From a checkpoint of a small mixture-of-experts model trained on Wikipedia.
Size: width 256, 44.4M parameters.
Below are experts of layer 7 (counted from 0) of a mixture-of-experts language model. Rows are named router (the router's row for the expert), gate (a neuron's input weights, with its number), up (a neuron's input weights, with its number) and show model dimensions 0-255. Each number is 128 + 24 x the weight over its row's rms, rounded and kept within 0 to 255. Numbers have three digits each.
After each expert's rows: a language model's description of what the expert responds to. This comes from a sample of Wikipedia text that the model never trained on.

# expert 53
router:121098116109132134132131164083167144120149172095122186126120093126088143171120156154093132126134161125157132150112128138138098142143125144146065143111147163144132121100133138130092110139127122154125071165137146107120114137111106111124163114129114132183125118100173130113150100116168163141071163136089087101131153115160146153124143092148106177117117153115141134136101129157126117127095136160173148130163108107154082109166154124108160081139092134125180136136138090140144111150135137119113132155118119088117133104125167117109128127140118149133162145098095123126142099149129128107135155144116134099118136130130121139131112115131103114117121160124140133060140145148081095110132118155114169101167118115135161130174147119081085140071123121149151088112145106080120105110161096
gate0:121155138130089107156114132139152181127137126134110132154116112144132125156155143153146120120087174143133115133132129106115144153122100124091064103078132145127120129113149135137143155144119134143095131108140124080080102124134134087112104085089148086156131100123147122103148164121192085177136152149138104121172164104165145146148131124095163120128112158141166133147136140132122110145112127127142139123145135143125125096143140170163147128115129136124163150172127119133107106111178133114137146144096109121135155156124098097113123147152112137109166152176137112092156115154154093144128114108089161133094105140122161102123073090076162117095094146172145100102110169153118129145143092157080139110064110108132101125166143133103137095100168170148127135138127131119151126138119115
up0:150100140126165149092139110138105083169135148105129118118130133086151097094093126118119151144179113091132140142131116153112110113159156157170177163188123117114137118144103121103114113138161140117156118153127143172153126149108147166109166169147096193091127167133127121162111091163085162093121123087097167131098105177106121109132144153156096141122122109128134139122088140098112156087136129142109094110149149101150125170140112085109105116143121115113093125122139129110128151122100120146143113118125120105127098107136155132196125116115129123153098074096131151173094121102095141118105146137152117118152142122139115106105177146158119139160158129089125154141147086096145128124120153130152104113167136142122131155076103148123120163141096080120124120117099120141119129104127128
What it handles: Line breaks, pipes and separators that end table rows or list items in track listings, results tables and numbered lists.

# expert 16
router:112138159117151132114096100133167138100120175135137143115152150149097163165144133107110108091166150100130135134142150160136078118117103119129158105144102101125127099138118152094132122187130108184116057151111153120150134154128112071118152109135122097136117130087175140110080135123104131127085113111112128083127151118145170119118107103169129113133095133123096118104117132167159129123123106139129128104146128117178126109141128159134127136101126139112177124079158100113109113139156142163107122154153117055150156116089157108120131099123143147129133106152135097131137078122131146104170150120119128139070118147127117159133134121151054118158148141155152135147093098141129112141141150130133196156112133124128120132171121089092113103079112115133098134113122126112129104140152123
gate0:141119145150154100142132115134143139082112179121188160086173087136127148131147117118112093151145120165095098081121130163115113116126135111108141127092111077132125107141140129106128117156110127121130066124138135161105130142117135119128126119151100167134101164167109162067153171144126125149106177121130115121103149111171102136137104138093150104118084079120123150100132129120132138134155147075105103066127131119143109159151110111081084083130136106140169113069133095113107136085174164128150124089112158132162153110118127154125130140151119114122145121119108113137100131092151135147116114132117103118172132090101099130113145140144128115128133095145110107145137123148090140113065137097135105176124125149154129147094110124124173145133132072128142097126117158133137130112144113
up0:125141130118106177115113136183152089145140086120091141125096129157149141120129105138087151114132178084129144175135131099103126117117141158153144136153155149127168127091105127129150113138139131135112158112114132108139105134151140131126163164106119083138174108067134125191111119132173144149149105117108105093130156117106143098116133129159136164142132132121134136152144092141147126124078102147125120155128114125106150094127152147120165145134114161102082152198131119128118115125099119151127170149129114097090127134152144132107147121078127060128139133140155119167115099152112114086141118134159134147061129188115125130156119117112135120119123110128133165088081136122164138162151110169101129125122094130100146102149169136159068126120118153128098132120163112133100133117158110
What it handles: First digit of years after in, since, born or a comma, such as in '1'967 and '1'941–1955, plus date prepositions like between and until.

# expert 30
router:142125149158150151136137149130170111106161150110123135148128133111088142149129171111131119138156134140142141157140113118121122117153142175124119116167116132149132107132131109108129105154118146134117073158116148134139158150148084088127161104139114117126102116047131143062158134109100144134104119115136090088101126063149158150136108112127154128125109091100099089140150117162159131105124078135140132134172168143179100130116065080144141123095116123133181085130128102117123101147113147133152080098146119102126150142160136109140127095112160140107185099133103091131118086118128170102139131102117158086116117147073093122130100121158120122156144107143115138109101131152125123102130115102107141131134099078113133119130133109111131130053124135148106099121126137103143122132148161
gate0:119088149125166097168156152140115072078161166100138146081093073141107125118125125145141114123126116115154115151130132115091142163146123167115146141114122142153113112146112145142174115118104156142107121106126139160156120120135131175167127114140155085149142111130125134153116108089153161076106161114103144156098112078104039105108145167103122133168131090102122104142120112174073167118124121130151119132175100145122133152147077116134131130121112135138147103120144098114106138136100116125124141115133145133152136077145122136139119086140138129095092130134093118119126126079172129166156118095126100078099140093119110106087118128166140149139127123155115116149100119159123158108093114132124185121124121109129115115115159115131155108101125143135110111136130139096147102170133092
up0:083110128175136132173139111130132128103145126121099127113133111148127141094132100122135085092140118133112125115141135143130152154158125140147158147121090123142123146097112174148139154120122142143145118122145147139111139162065167131124129116110117130167147117120152163117116090135102131130125219106123120099157100105105103112109123179098134130138157110086136150118092125160115162154166136129130084113126083117116128116104073124166133075158152135145180110124169139155144123151091125168071166133121145118115150115172129174116157131168140105139105119108124151099144170088113121139136083167138093138092104113140133147118143101140110146157153141145099119143116110144120122152101130118138156154171119127150138096106146091163143110112112125123128088145103166124124145135202107
What it handles: Prepositions introducing dates, venues or circumstances in biographical and event prose, such as in, at the, for the, during the.

# expert 50
router:129142137113148146137134133104169101122131147136119129118112141113074125166147151088110135116153185155107125119142146136113089165166132135106137115127106115164134131168122151132108139200158112198154077153126152116139128112124125097106134094138131133133112140066147107062123145139102126125095106114120114059103156119125139135118100075124129170078110116167120120113121124129103135124097107162125135099165157138216116141161114113121155120100116124122171115104158114103084110148118163157119107165145114114132168140120135142131141144098114131143140130099149118129136099112126158138146127132132127124112130146130120153150104137138089163110110174119127119115107105124145066098106147115121160128141096124112124127136127092056107134107160127166135140143147091105130096130108103
gate0:165142106110080111150102124122107163094133149120132123108143088135124113160153146112058127147134142103097104164140119100159129155137110125134080143152127108113141146121121142140138116126117163111181114107151170110117140105144135123129122173088121123152106096133157123105126107129185180137139104149140132153107166111139143134112162168111114188120152137156132146118124105088115122141123128106128168138124153133098134104168158186100162142125108126133143113103119121109139150127087167135135138095106156136124055171111096134139137108111110139136140092145101088116117127106101110106136092098074135125107137119131074147142091131150083129127123125184134117114130144151201138123123136112118106117140087120148163109151140156097133149142110127149166143078133139139070119129099136
up0:138118111121113126115112086074131105160127149132155142153093162113084120097144127135157170112101144093123158106109133128166125090175150123133107095117120114166188140150119100127109136105097144142103133120124121111163113150148084102135104082144175112094121176117092116144097119149153107150067096138156129098115118122136110113124131113101121127145084106085118165151153164171118102111149151122151125122123129102139100098122136179090130150158129104131123146167103118103117090114111114173173121095138081105142117149142143123110117128121121148101102153149121142115106169141130125108093141154106115141127114127099135110080119154083115166149100192172157132142125139123122103151100147164146103108104131127129122144110086099125091147096122088165141145118129105132130091103147118
What it handles: Final noun of award, prize or institution names and last digits of years, such as Grammy Award, Teacher Prize, Cemetery, 1775.

# expert 1
router:118073138122134130133145133132175122140147145139129129119123125125116133136157140087112106091143141147153135139133134095128125121091141144140125126143094121120125108118121142157140120126121113169156073128113183088125096147150101141109145126082125064153126106131152095108115162139130128163137133141112098141101190097139149135091112103142112145142064152079103158123109114132095134138124086174122153131169133155188143154161135081123115100124099111097144117116133141081132076165121137156114120195145084122183148109078110131152128155110118108153140126139162102115134117105081122134123134108127158134097111114094096114119114131167108112143154157144148117089086123116123095111092120079123126147136125137098126136168100098110127144097132121134111128107121099079107118149166102
gate1:109138119120108130113179152129164127154161129143139133139107123143110123143168167115121140089126088089121100127159113112159124105100124083095142111103144103119092083145122089155148113149115173127115087138094123116116140115134131129095180054124132114060133132121136086119127104104138171130115165149115105141128143123118153111136143116170113103114137105140153135105138117173104104137150127137170126092162162094111109094207122110122119108109161090158110129144131099147123092107143140144093120125211051162144140129164162098144143128117101111119097098139126103109134108123162091125097142138137141145130164128134147153143170153139138117129128153128124123131122123106126140125130137137136142147130150115104144176154091166096111126095120139143110130168127107113129131126090091
up1:147125163100091084178160128155175121142078152146100091124134111135135168125122132127116121132097087160114114135139095098098092117117096132135131128104091130160122097122138137144143105139124125094120106107163134152149102092145124138132149124160124126133169132112126148136130164141110128119095127113102112120126124162121145081138154138127104128140086136161095140149153154174068112112134068172106098102140152152158133085146113085099107107133112097118148151155115111132144125126162109138115086106131146134148134130162099118146136108086139100154106138108105082109145146121112112123111139109125128148103144154118114142068112142137101137186159189085117155114152100097124141142120111165157178144144155106133142124117142127072135127136119115155139207145123111087132135126088129
What it handles: Place names and their word pieces, often after in, at or a table bar, such as Texas, New York, Durham, -shire, -ville.

# expert 2
router:171141151119153165183129096090159138136135171104185136142174124119135137161141150123116113119105129161161134109110135148112144094119136157156114107135081129159124114102099115117108120145147101173134033101135140113143118101133110117130148154138155112148118152082106141110148154113117097110081131119117131094152146110153116131082126099153117124091101154152080082134123150156106121150140098173126167150154113136160118125126144115133131096117078116112133112115140117084132063159116106144119131160144093101151131131131136123139109111111116139162151124134112139146133131149120137088104157120096177093111116120098135162112089121148115136132140141134127097085135122110078089127151160115112189114098114126112157112166105118119117102079115098137117120156123146083131140128147151
gate0:142115137166144137162116133107105143084090148129151109122103160139123121112119141115137122131109082129134155162152087123123132128117118133098150138094098154115153108099114122099138122108118141127123073121175170116145136118119110100140122146103135132117110137119131162122146112177118114120170110104164141154161111073124154115115119125147162141127157135116135087150157115091122111119149108136125177181166111117123111168108099091087143138114131150127124123180153174076104119165143125147108155133161069111179105132126113143155106062143161163141110162113136134156168093112153141125121180129167132095117119127159136102153162155142093130126081125159147132137174124116108073133133140108142175150115115179098116131128139106095153114114152160109139110174128131133099113129112146
up0:151120138151128130121115162083108126124098147141142110116172166169087170115112132070172152159104136123117150117152126121161078104097127159116143116107106126140122119114123157131100136145113123150108109085133165100127130120120130109126149141142155122147124108121095125090147125189117139126160132121128149143155126075171132126123108114129134107089146103143096120156145098125095104110114113096121141133115107129113113152104153117088140139131110132138134099130154140092111143144139111168141156156142058137157134094140098136144095074145150139097105143140128139146129098118162107122159172110142143139108131126191159101116149141121087138144124092149148123136167152129121094134131157144190211149113107152123150175184166127123175119126162132118119123160151152118083113103123143
What it handles: Numeric cell contents and cell separators in statistics tables, such as the 1 in 1,129, digits after pipes, and decimal points in percentages.

# expert 57
router:152122107161162137148131129086148186084154157106154170137074125151095125162135115102135110137170132133120159118140109123078131135143138145147114130137126135150141093140130129106093113151093127160106072119111161122101141133100099093143127092140115128134122122100100170097144122136120124129111118112118133099139159099135147186078102104124138148144110082110089101123144141175157179091119146180135133159164149110168095140134076088132150085109098104095156146136127125095132096114108121139131108149125138102110173118113112129105135145110152131138132099138130110165109084128107119101110135108095135074089127116109121130138138118161100133140141135173117119114088105152108095105097110125119180122140103147135147100149154082125150117074122125124083085113101138125140107126138123
gate0:145162097151182123130144165101089120155122160150156138165116158139124128131096139153093122086111126162164162112136142169098112117134130109114131094137134159125137114111114133124120126178139109153126094104161131159133142121125113132120120156119112141129121091142132153137095125132144117102134165097152125140088173119164102158121069090146091095113125133154092139154119148122136158066100137077150112124135123102117128164097056105123117128127139149106137155140132139147167135161162071146101129143103131110110151158150147121168101104130097117128111129138139111142062143156152081053094177211111117137119127094177112104137133151112099177134120121103115130132137138129104123132116099113137111144113117093112110118100133133104135138135138100137142122142126154106144121118103134
up0:103132165093077115135146084138148141127146167141123148091138097113167129107130119079166111167143124111155103137101152093132115165084108141157127120119133082122105108122113083121131155115133105108155118134126104121176152138162125110142157130141175123149129153131109136099135127130123140146160105157059143139154112126080122091147182117124138118131140154120149104163139113150123123186121090139133151123079132151134132107150184131146116150146112150161148116110137146106069123117102172099146137118162137178143097102070130149111108175102143149149159122122130131097160127144151109153161069096141118136166153161085112124139131121134114138104147124096149164102121144137164125116146145144110149082164123102144144130122105142129112118095089164120104133097140139095118106113131142
What it handles: Copula and role phrases in biographies, such as he was, and was, became a, served as, introducing posts or honors.

# expert 27
router:121121152116144148120150138126121145131123156140150138134109121104107135136126124118109141144143135170146113118121111112134136131091118112119109154137112078125115082090113124139128146157143121143113036149172143097169138149161106138117142158118089090136138121124125093070119112123115138134122133146104128110141150111114179129096088119156139137129064141106107162115140080121090110148089134166122152143186158111163140115135153125141148089111091143092158090101138132070108098136139129176138143183159117132161133108106113131137120150133125112117169130139144155123142109107115129122085124136109118118087085147100082098151139087183098149177134153170151111098083084132121096114140099098127142163173112137121147144146137113118135113092141147164123103148137082121141123131141139
gate1:150112114123154166117115130149082130174072161126135129117113176146146113103148102082118153115095092150150148175160073120103123155127091154116112171143117164132151136125104129153060152097112142110138068149117130143158094110163124116128121169132167073153105086111156115158155112139066103131147122108147162097147094142134153180133133129116116170138121115124103129150124109163101123123113126093124110126107153136130120096110110145141121155106114163120100103100147129090112133088141131141114135148124135140128080129126126134108128116153123146071137146139136126173145121113101114069112075142134165127089130094135117128091146124137109167160125138145174118159114134122120108128123137103170128166138132130132162143088107138114157078155131106118132119155134150155141131134137119
up1:117138160131101113163129098120124135121129128154145119151141102107095118107151127156125117123158154099091144146157152161150153149156172094159115100150125142141092116136141092148172131123092100154113141109121113094154112155126118130113120101132134170127131123144129169159114136113154162102125182172117124150133148084091122102157106145172111090117117079169172115095125150138118131095133159141113135114143155139132120176152133109100177116164162102157129131107090127149154081145129126135085138135124091125095171138130131100125109159118116103131151107069114151064138134135132125155128118125141120168129122145119130125167084145128122086135125133083083145113174074116093118132125148170104149138128124098117096119130126160099121163093109182130178125116144106116127100149147101
What it handles: Middle pieces of Latin family and genus names in species infoboxes, such as Cerambycidae, Gobiiformes, plus big place names like Texas, Chicago.

# expert 42
router:131169130146170166139155155122143137112124144091153156123113121115095102097154133129127094136148159137145123104072122106135107121119118187170125143147125118132125122136111130160129107153114121137157077150103154125108142125142097079115135135138122098128143130100140136081118158156128128143082114149090109088143135099130166144084145096121120134115121140111084120172145085168135167090125071170133137137146162145180103130157137076138123083104111162100126095102106150098155072130107103130119091133130122121108188117132127104126126153105125120166174126125157095119098087140099119116127150099094126108140151139114141169123123104135109107100142126167125128113095119122118052136110144127119150132140140161140154108133084109098120095105135146143102104139113108117114089165116105
gate0:115131137124116108092137190147101122134161177103155143172114125118162150145104110081142167127135116129139177134126117112124121166153114147193120127149098115123132126097176135113176138124096123151154121111162126133111124126120133129116166139164133145123102145087108095115142041115154156147141133138177161153145086096117147102144145126182075160138107154152128150115128109161123182144114140086153106163106155101117113151179132088120138144134167142137124142122100122141126140081122130100129147140098147121185113129133099100122157143088130127126119132111134154124113103152159145136128120143134121116106114137139121131128084076108135089108148156112131169103134119139126090108130176146156130112119136192113094104096161141143105100102115145158121127128134116114098123151132140
up0:120168137109152154124120110139136142162103163122129142143111106103163101095102168143121136144116115101121061124114162191163166065125113085105092121103147145113126153122099129129117165133122135108098140126155126129144142121113126105131131130101140128129135099128148110134120147148121148132083145145104105130148111148131131110090112141087147141111177146133152156128141106118098117125128120126146123100132160102134104068093083147099147123136124132121110118133138094097124161164082167165101136123128107132139127179164154085148113075144120146157151172104129156131151133128115155147107114088081134101095126103130124163088160125131131171120113091149125105103143146136136101116117132082086133147118155091192098156121089112102100156143164125118087097113132134080101158142145144
What it handles: Past participles and verbs after was or were describing events, such as released, played, held, settled, began.

# expert 51
router:112128146126134132117116156121141133103180182109151138112128134125101127150126174148111094114137149160164130155107130134125110143128144180150130127132074120198148113126138162143104134140120096152123084170100173093134119136122119112124162141152129145146156120086176137063145178141138120114103143131130127128153119097120149157116138108137132118113145151102157130126114129150129115097128105163173178153154127138234110140110103145146150119090109137109142144131129088097135132162148143138128101199154134063145135109129126142122131109124156121135158094115126124157119085156120147096116104116138139141075148134092141128111142125140114167108151144113117167087109135141127112113116142135133106123114113097135134130140122077099087122068163111109123118144151145097135109107114128
gate0:125110125139158137148107095090123127135108106131090102100181116081101119155148183184093123146155116102140115149104100130127120135084111124141122114114163125116140107095161090099102143106117133129100124164161146141147100109124114135115152098092117105137126109139182117145164148135094089144122131125126110109100130117076115113129161150114124131103136139085150131101137141135164121130109117149150119118150136134138133132114165103110150098124131174109155120145164110134140112161143174067128144147167150160163105143135180122144137119105166075102138088097120083103131125149111089109091161134191111126089145152156149147100125112145137131130093088104132159135130148086140127115096164141161163121090146161126115144123156115123079154092131134094132132148116110089136142112164135
up0:136130128128156119126088087080099086117097147107111105085122094128121120134169137139097130119145096149139093141095147145151149107104075108111156123109164105127146156126167103121142124108121105108129116158139139091129116133136089141087150125077159131114107111120177099169134095122109109121127108088146112068115133115088111114081153107140127136112141120111119101131135125103155110132119146145136097104193155137149120111156118104135133107137115131096169156124088111146116090130100203131101168152141146125128112145115181174124139133106149118125118122095136079134112126174101074101108161124171115137105124141173134155106150105124136162128136108106126132113139123105161149138073157191106142165112149132133107161125141143132085130138107131154152150125125088137138142108137115
What it handles: Sentence-final periods, paragraph breaks and heading markers like ==, ===, the boundary before a new sentence or section.

# expert 13
router:144142185132131163155106141068174155115148131087176162165137128160133146148152111141096089115133171129164115151120103128128132134094134146177108125152115132142154119142143115107147141158132131132136055148144202124176113132105132115121122115116129099139139111107148100088147135092112096112124109141141102094125162136150174157094165101149146174126125119132092101123154123177084132085112123151132151184146128134150140148130130131143163096117113134122158113094146117089121124127130107157086142121149106127148120160104133159129134126131108087135196121102112146127107113120105144104133141120127144119099153158114108118126141092142129125113166141156110155094110152146108070142144112132127142118133090120116151140134125043131144137114113093138115154111161160113135136139153152
gate0:109125152136165163119099164127124107106140157154165109101113103124136110120111108113144100118081117091149139133119060137122141134151129128135137119098169080186102117124141138108137099157160126144088084126140109114084131120086176117106120110086112096128117166128103114117130128119124081085093120125126121132157146127104138179118130083127153162146115132128071125159117138113149133086102123107120115152121169162140136144145079128192128083150133173162127152143130087100110098138080128135146142130107114134134135196142140155145140180153154179147138127113120118163099134140102124150130115119158104108152089143152102094128138161129116116150121111147162111125130107154124102109118125158159162114140125123184116135126116103126150154137140156144140152152155110133141132159175110
up0:114164109157182084119096143115147142143143117113137124129118111131135131151070132107120144090119160126122127105121141117124126126112150116187120200068151124152107139123151158176119125110115174126148137184111152125131096148173105111068127092123169144148117101166180095131108130117106157112140150094162111125054163151107113101129131142102137119126145139106172112134126094135130109143139121113111093172130134117160092135099141111124155147124124133167127086163135163150110130121118159106128101129151159133141116123131092137137125112138128102137135114118146109102154148129131166120164116142114155129099102097110113115133138149116139121105134112092090126146129158122084083086146131098119097131102146147141087108108120130069143133137121093105148078112097117168143130129094175
What it handles: Periods, table bars and decimal digits in results tables, plus modal phrases like could, can be, did not and website domains such as .org.

# expert 29
router:108124114122154121152115171147147103121157141128134136118157132137136132161112165092109091072108145148150105104103155120140109117124141181158097128147101106138145103089149156149128080137158137131137097139084151106132112124134073096124145166166143102168121110108143143084128131107108130139071153106128095091132136089147170160139128113133105149127086129149102084106135126129130119105140112140160130143125147131162120102137164102140148111113078142126151107143166114123143088138075144129134136119141128079142135117099147138140104143126135119181171116128126115142111087104100162100111135101136156128095107091091098149111136139124097141134167142158105128093116156175137104120131126127125193149124083095101138119105121081092073104113147108106097092159147118109141125167152138
gate0:111107154146143105125131075142138104160117118140124106084130135109133145138113145154112117075104110119121095081124146141108151133115105133124138073102144095114151141140114173171155128155137140122147140139126173130110135142102160091163163184067116120140094165135138133135125149059086076118121152115119136121119125122137112074104124144158113131103188111117125102117116167154133102151179140116127135110140123122167108118095121132104104122113103147134096106120144152128149125109130095097159088132139097145141122102125155123161114128131155137137145151104126098097132106123104131160090146104154117131098169114133151140121131135120146149142087107112138120080142078128156097121143130113147153123080110084129131142152152157168078143087109110122154123132165102102159183151172104
up0:140098107154103131190148148155130141085132134137080100152133131130137065109142100134094134151148155097122130142181118102136157123158124119158139178152116126152094096156147119141144126148147163112149130131155095140102162106193157127116124094120113163144157100093112095121133121110121105118109139133078101141142129124133118128190122127110122131110132094120103101083097078147133116140144132125093139149141114131118142108096119066174131124116100112144174151141135140172129136106099136104119166114101151135148143119152081134150164143100166137139108076115135101132165128150160117122148124120168122099146121143120134132141130107131145096139188130095116134143119162099115162113138128182119109152124116138099148092115137155114185139106140147140082135102113107148178143099124100
What it handles: Prepositions and quantifiers opening phrases in running prose, such as in, for, during the, over the, several, many, all.

# expert 56
router:126154134147133134134107127118115118092157151093147150126138100133094138148130149148066107126132147150168123146090155144173113149092111162149106117113087131137134105134065125114073141166141124154132071121126175124087145139159130112144144090137094122143094098112159119125144114114143131148075147154099148080130136138154166136133165118146131153109113199128147097149106142124126093130119087143135120135138124118174128129144142103121149091112116132152166157150117091114134099104151104091106132119132140123153140071136172110112106114153140127146122151127156138133168099126109139116131121132147135117109107112135152108154137106131121130141114156150116121081104161095095079086120130089090168128151092103139127132159136105114118108077125122083138127163142115120100117133203085
gate0:120133111092145131107145153099171159130139116129155145121161109152116132125132171127104118119126119129129139148127126132175172124113126156142140150152154113101109146155139122124138119101144155152120081172091162121134081134112177119132146153156103138109161134104106104165122120118110099175099140147090087120120108135126137081102133135156073143169168165091127140133102147104139145158136153133141137124109143094145114092146129134119180135085084092146115130077093093149146141133113118162159079126154111128170118126117151122113104155127112186089146152120139108161156141155149160123185130153158134139117111146126149132119173115107121120138142171141163150155086084163114096142166074136136120143117113112167138102100124113152149111113125169157127068145142126124126134138151111
up0:138096111170123119107113120109110132115101123133133124174088127129156102135121134123140114160152079147117100112122137141101117123153148110089123123113161116155089130182133135106102114119134073154191142103143189127138108132141101117135121104101168149169126157124150120129177115137130116116150178119197122138137136132099142114149152078104136127109130109118141111161146129137159127148146140115162114148137107144114114160094088150140140104214125142140140095105101174109142131187129085128114180176104134104120153145151116144171160131141145100171163127116080123108134115130091137134101132095094132099113105144104143096122113121168089127142110112133098129126137117133131080112080147155143132123122152124116104125168119148122110150168126090098128133121131107119128125156081141
What it handles: Capital T beginning a word in lists and tables, such as - T in Tsunami, and T in Tobago, plus line breaks and pipes starting table rows.

# expert 10
router:091128126132132171154144096116175148119142124098138174110123145113090142190103154133155103094132147111129098125135181126146086153147094127117142100127101124116136118140130122130121105149129098215106063152127153120118147128165103111123161119148104095141149132115132122085119141137141133120108103141106141042117117160163146130126139138123115168097127118108091110147122128141127110130107092131170126130139138124166129094148137141121162092160132137124188096102120132133107137144131154171127135136120066100148158134077145137107118118161126110153146130146112098134152095124111177102133098114133132121123141138106136115122114128141111123147156148150148129098031126167138135112107123129141177136148093129118141138136088105093087147079157121142150115115149140118142117147139123
gate0:132113126159135155147154126092131076134128160151135107129145108146152138161102133103137095092159098115131084148116114101115149126132099109097136100147098144120132114155112104115131134120139138114111103124077165129115141084110148097082103144133139122123148104171145141124150171157129146131130122129121123085124131135164131163154143123172137180119115093121121147181161123118102109131125058091152156120172134131141084078143118102137151140119108118115069113128130163181167146121103094102142142109105101168096139133111116084166107141125078110167164118143067136136076153135105108117105142124130171154129122147094144112145092126124118093151124112139139146101129126118154159155105107166164100122105110110152107123131120151144117094164143111126111139129139141081138078103143128
up0:160124164130111102113117135186143136165109100111145165191120154122118120122127114116122151132093155160102181125144118116140161162147144143118117085109152133127131127112153169116123114144132106143154137130165117123159112194136142115128142135145130147152115155117143131124128140095137088130135155088141126132111149121073123101138089161127173084119129141125157108116132118140147135110147156136141081137104101112104128139122137145159094125142137181175166137092180103089096120122130130158129101107178122106127149146145120175095110129114162142149082121143165104145141156087108151128171133110118114186125143111130103153130088113090147162134141112109129153083112089124140139096133143128092139128126143150054117096137090088098098080130098130154131125105129111146098145138142142
What it handles: Digits after a leading 2 in twenty-first-century years, such as 2'012', 2'024', 2023–'2'025, mostly in tables, election and sports lists.

# expert 46
router:141110162113127127131137150113150152126142164118142157132120117102101152169117169144130140145119155179130125099134145160108106122122124115127098144117084124191122115140144103132107134177134127154096089155081165156119086114149108107154123079135126155130123117123151138102123133103101138121088154159148130085145174135140121149085095122143143152121122103156102115109101110148154120170107120184138115114147132110161096141153107116158142109091140131118173098131134113126121109132129156128121119176177111082138194140132135096116159173117127125162143135108168117150147106117116167130142130122109145064104119112111139137109147105149104087099127130109116112100129113125107079112131118103120150122120084125125143136167124068053142094113153147138084146140094129113155146089119094
gate0:125126170142130140130180138128161116153117150166131110142141127081129131125162123152120141120101130198111105072143128149163120077136131149115145193123119125113162115096153116141112150136151140083080126106129156168131134162153124101143109121129105138124167100146170144141137154093127116131159140126148143156165149163164081123102155129110149113148144134143121124115154125177141077089115135127183106127128138124164161089138106127113110128123140126158159098155104145127140121118117147116070152131174112102114142082096195131128106141113129142147129111170130104127119110154098132158122090149142146114124131109152141158127093110134109141099114107137150144107156126167084145091172103144095102111117171126122132109126118140070126143178124128137135108152106083148111131138106102
up0:158137094112125164136120104115126134149144182125112128106143170097132161084107143124132150112124137140154105155078097070148093116117103131105145111093069143099092143123093103178127176147145130178118137133111126152120114168170089115090116095109149101125134166184132142130143119116120134114159121135142152076143105098111179146128148167121122106097135133088133123169122106150168132102140137115173121099168120153116119144150123104114168115117146154123152142166144118094109127106138153147141118090129138161141157102139137108157147106123101103138151101124151152134073115099099135141139143120131137135115149131088137104116144133057094163147120146117137151129108133160108111147132133117156078148134140093128168114116135167104119145131111064117117164140140169123123127117113150
What it handles: Common nouns for people, offices and institutions after the or a modifier, such as president, governor, queen, University, Committee, people.

# expert 35
router:132124154109152175165092124111144128123122155103155173124134155124118128170118129137131107128130155117160094074118154155128157116124128144169131108106111134173090132088120140143095131136131101137127047121113147128135104135120136098103173127128145121172164114099109107096125155106156135119077096114096101083119128110136137177094126113159135130112090148125101117106129140171125096142096087176120135179147141138136123135141153128119149124125087144116147135143159117073105088141121092158119132160143111079125154129120114129157114081125116121186140153113119147149130111124092091105099120137128135137105095109109106133134123130173122146138159154156122148096117100115091071160143125130101151124121118122117141139163115122086131102080140121155105115133097126096149145196158142
gate0:076120146099124110164119138115125117146150171110111148098121108114126113148111114127125148079143165135150142122124116113139138110108177088154085113127196081159151154124123155112133145161092141134100084088098136131104106189078153151156123125120136146136101126134132091104134120098122126110129148073085103123111108114116141153100138133136104147128148115117125164152140130112145153160140139147112092122159183170131118138161105132109127118102120173139149121092165126140103164126094120089127133120123120121106170141157112152100103117111095146122136086137120162118080125094118090140152199138131131104149114107150089111197141131163129151118107095164151114110114087102126152146124132117092126127105092137167091157123141095107169139145142133138110138125102123103141153128119107
up0:159150098135134162138149091093151092180122107090152093144161138148140153142107142090112118127094102144080094124125122136163120119125143124121117151119099113160150107097097120106135123151129095153126081147134172105146109116185119084089097131121176142130128142137122144165153136137113130113098153125110137088110130149156179143156107103144133155109130140154106119152143099176128140118146106112133087165166143091089108119132161124116124096132110147179100170119157152150160084108124124115101112132156096156152138114095109130118131098140172137080087137138143078126182143153158149126157197105106127123145108104133105141130145126112134131111141167124154103140142200153157096137146126102136143140107126126105100126147149120116177115108111109120113137108125101137121155131128129
What it handles: Digits, decimal points and separators inside figures like costs, populations, vote counts and times, plus lead-ins like over, approximately, £.

# expert 14
router:112122126123152142116120157114190152161172167134123093113121109129117123157110162141118080116119197155141112114094128138121099142095154163159080127133098149165132122104088137162082118151125135148128074084146160137129108159157126118149184152130108136150082138114164135117159087137107132132078158109110107089160131105127120186140168120164108178123129111114101119132131100120135112128120103136135130101144152120181099142140171131149117141133079155129183117146155122116142104159126120117104101130086099103129127143119151097130130115130114118142147118158142113118165141144132130084130131155124126114126138136133116131146133108126102099114113128148119145097099138139091090123115141098099167136162104121124147155166156115113118111035105133131107104171137129113109104116148145
gate0:106154165109110183142094131094121150131134118093088105137123096081152123115129097195159169137127147099095142139141150101108191138123127145106134144122140131119116157090150113093134149093145112138090119137146121093114082149107159128072136151145139153161143103046137130086116132169116136159127153100107142145190140148116139184111131138138133149181115160157142153104111134089111136124118155146153086118156141116140150118109086133117143137132129160128130143102107132141124088102130105143141076157119131063131105122161134151129109103127119116085096112094103117153114107129138118109119147147154131147153084122120171116118149118133151124127115135100129119131135098166157133140131160169148135158129163096127171104108153135130122122117134107120135150148171105156107135104154137
up0:112121133163164075100144146116146123125118099154154112096118137140118141157098151095116132128126146150124156148097093185142079113161163134154114105151084104153149099152112148153152121144128121110108122122123138182166157153144091116168094138123125102139117110191138154142146122104115137145142113108133155153163152114125115091144151118097140106075095127119093141145120112123132134074150121091104155131087095112131137112140173091136103133153166141129130089161115129132142134119087138134135219101128111136100140178101120127095144158116113152168144136132153127106153147119117111126132126129100150074139142121122092134100115151143126121120104169125174106119160132141137149103122155119117144116147131141138059153139109147168189110104157145119157104113098146124121113108129120
What it handles: Line breaks and closing pipes ending table rows or list lines, such as a line break after | 2016 |, or % | before the next row.